Weights of a small mixture-of-experts language model, trained from scratch on English Wikipedia: width 384, 115M parameters.
Below are experts of layer 6 (counted from 0) of a mixture-of-experts language model. Rows are named router (the router's row for the expert) and show model dimensions 336-383. Each number is 128 + 24 x the weight over its row's rms, rounded and kept within 0 to 255. Numbers have three digits each.
After each expert's rows: a language model's description of what the expert responds to. This comes from a sample of Wikipedia text that the model never trained on.

# expert 36
router:125145134119091089102127132117102125125155126136155116135133144098109135128126149111088152107142122142118127129083182125156124090125099141094150
Description: Word-initial verb fragments. First pieces of split verbs and words at a clause start, such as aff-ects, esc-alate, prev-ails, and the pronoun He.

# expert 41
router:128135120125153164163100138159086108112152153176145114122119130100117087153132124159185119105096165134099114135124147117118146122151157148087104
Description: Prepositions and articles in bios. The and prepositions in career biographies, such as called up to the national team, against Ukraine, member of, joined, attended.

# expert 58
router:102171099130129137134129149149133140140094144098081119145119140135162106144134137087143116111136173152118102110111151104156143136133154154106129
Description: Dates and month names. Month names and day numbers in dates, after on, in or Released:, such as September 29, 13 July.

# expert 22
router:158159143118107128095136104125131119116117127137116097104108114111143139144148125114126149145138117119160163125151127135157126124093150102114136
Description: Foreign surname fragments. Pieces of non-English surnames and taxon authors in lists and tables, such as Sch, Mc, von, ö, ä, ł.

# expert 5
router:128160113131062122103139145136133118118134147120111124121120097149095120147117184090128128095164114110111102113130118120124145150138117153166146
Description: Name pieces after country codes. First-name tokens or their opening word pieces in sports tables and lists, usually right after a country code such as USA, FRA or ITA.

# expert 11
router:144160116104150152156084132093164122127142125111090107121156116110153121142123122152143160126083147133124128129124165135114131083090126096127124
Description: Lowercase word stems. Opening pieces of lowercase content words, mostly verbs and nouns, after articles or auxiliaries, such as lit(igation), pred(atory), spons(orship).

# expert 60
router:170179164127095091120102137149128128122133138150148131145153136157173134156147141107137133177155134102133114124135138140124112099119101096107124
Description: Surname middle pieces. Inner and final fragments of personal surnames in credit and roster lists, such as Steb-b-ins, Weis-bl-um, Nap-olit-ano, plus Jr, Jones, Smith.

# expert 18
router:140136133126099123111159093141107146142128087108119138126101130139151124130135092132120121111110125110148108109100156133136105158134104122110151
Description: Descriptive adjectives. Adjectives and adjective endings in running prose, often after more, a or and, such as beautiful, complex, small, traditional, -ic, -able.

# expert 3
router:130114134122105113133136125123147138141128167075150148134141160107153127135111121124087122202147127143150159122091103125148145126132112113114115
Description: Numeric and taxonomic fragments. Spaces before numbers in names like Terminal 1 or Route 171, math symbols (^, _, $), and word pieces in species names.

# expert 14
router:144129125126113118126116152118128129113151099126135102102105077149149095135122153132131113115142102168153111142129057112125171138149131120140119
Description: Year century prefixes. Century pieces 19, 20 and 18 opening years in lists of years and date ranges, such as 2005, 2011, 1890–1977.

# expert 1
router:158119126113116123115116121107110107133137133116145125130103171120177139119100144098123111112099070112135126125132152132148108122104119091103157
Description: Mid-word fragments, odd bytes. Short consonant-led word pieces and raw byte fragments inside words, e.g. -cent in north-central, pop in populated, Sim, Korean/Chinese bytes.

# expert 59
router:087140118113185126173130123147109104133142133198123132129136128123128098129155100152156150096112204123148100136128142115135104120154162122143122
Description: Prepositions after verbs. Prepositions that directly follow a verb or passive participle in narrative prose, such as honored by, upset by, during, against, with.

# expert 38
router:147132127126111138100123145168133075109094114156104158135129175092120128096146158119122171144155092106169143120088177142149130090127139065167131
Description: Foreign-language word pieces. Word pieces inside non-English words and names, such as Spanish, Greek, Japanese and Hindi titles: am(o), Sut(eta), Mat(ia), Bh, Ram.

# expert 28
router:129135106143150119149140053157101080133119166171094131144092133122158117113146124144165101130074173057129121123132143161091105137149122119140153
Description: Prepositions after nouns, verbs. Prepositions and linking words right after a noun or verb phrase, mostly of, plus to, for, with, towards, using, between.

# expert 46
router:128139105130178115158143121102159138166187167156119143136118169137136099083145090146154167117101165088102123119121138153116139075135158108135127
Description: Violence and action verbs. Past participles and action words in conflict or crime narratives after was or were, such as killed, shot, sent, forced.

# expert 9
router:104116107155133128155160086162114055117164161139113173143152164161102085139156131162156140152138201133069108113095151156150102133137146122152083
Description: Preposition "of". Mostly "of" after quantifiers such as one of, some of, much of, plus other prepositions and title nouns like President, Minister, member.

# expert 10
router:112105073092129172164136146136125120133153102132113112118131104113153071066120141107133122117094120104119131119113168097132137123139137146149165
Description: Predicate verbs, sports results. Participles and predicate words after was/is in sports and reviews, such as based, proven, elected, medalist, goals.

# expert 39
router:126119153167108102095133124175120063122127132133086174156125135138134153153186099126136159151155107143112136118112145125098121151121140106130057
Description: Place-type nouns. Final nouns of named places and buildings like House, River, Street, Park, School, Museum, in descriptions of locations and heritage lists.

# expert 17
router:145131115100155093142130121143109149110146082102127127145088130152098124116159070114136145114113122084107159121130131107117106147134097131164166
Description: Nationality and descriptor adjectives. Adjectives placed before a person's role or a noun, often nationality or profession descriptors, such as American, professional, local, political, Jewish.

# expert 63
router:147143117133160135124131153160066105113133156162100168146125113099098146126147164127154126153137130114120142111105166121125143134110172072097103
Description: Place name starts. First words of multiword place or institution names after of/at/in, such as New (York), Los (Angeles), San, North, the.

# expert 23
router:137143100125149122144131108136190133143164120079132143155117139136145132109087098158105099109112142106150119114138137116115072120196112126170137
Description: Modals, adverbs, idiom words. Modals, negation and adverbs in running prose, plus fixed-phrase words, such as would, not, However, as soon as, by far.

# expert 30
router:096152111117154124136126138124171176160123147098111087150106142113122126091080092153114099128093145119145169120146145112099141095146136143148113
Description: Main verbs and commas. Forms of be and have after a sentence subject (was, is, were, been), plus commas closing a name or title phrase.

# expert 37
router:128137137136154118143113102165114132131102147093143151160101149147119098149145116130135076128145128078128066114129130159091119150127110149111128
Description: Math, units, symbols. Digits, variables and abbreviations in formulas, measurements and technical text, e.g. X_2 subscripts, kW, hp, $30,000, class II.

# expert 13
router:137131143122136143158089137140135150095132133162158142123207116122118159140132145140112128095113132142118077131164076152114121126151130150148088
Description: Line breaks in lists. Newline tokens ending list items, infobox fields and table rows, often after a closing parenthesis, period or pipe.

# expert 42
router:163137110140153116119136073125094127159142132155130122117135156098153087099104115073139147125084167093117118116102132147134140114139085128130103
Description: Math and technical text. Function words, backslashes and word pieces in mathematical or scientific explanations, such as LaTeX \in, to comp-ute, equ-ation, if, whether.

# expert 7
router:159102147120140136124150155166113110155136129114187109111108102143177124129106201139155115110120114123094123121110113104093108119198170150107116
Description: Table header labels. Column-header words and field labels in wikitables and results sections, such as Date, Votes, Candidate, Length, Score, Round.

# expert 44
router:123128103134082125073123144105111140086110128171116174153108122155121182167101163158122134169153107114109118130112158122179131096091104094113130
Description: Personal name pieces. Opening and middle pieces of personal and taxon names, such as Jeff, Hob(art), Pers(eus), Suz(uyo), often in biographies and species articles.

# expert 20
router:125110116114147123123171092130139153150126136075109121098132120123132107140088069101149158095093157127105149114157138136098132108186104111128115
Description: Units and measurements. Units and words after numbers, such as kg, metres, seconds, ft, plus medal and place wording in sports results tables.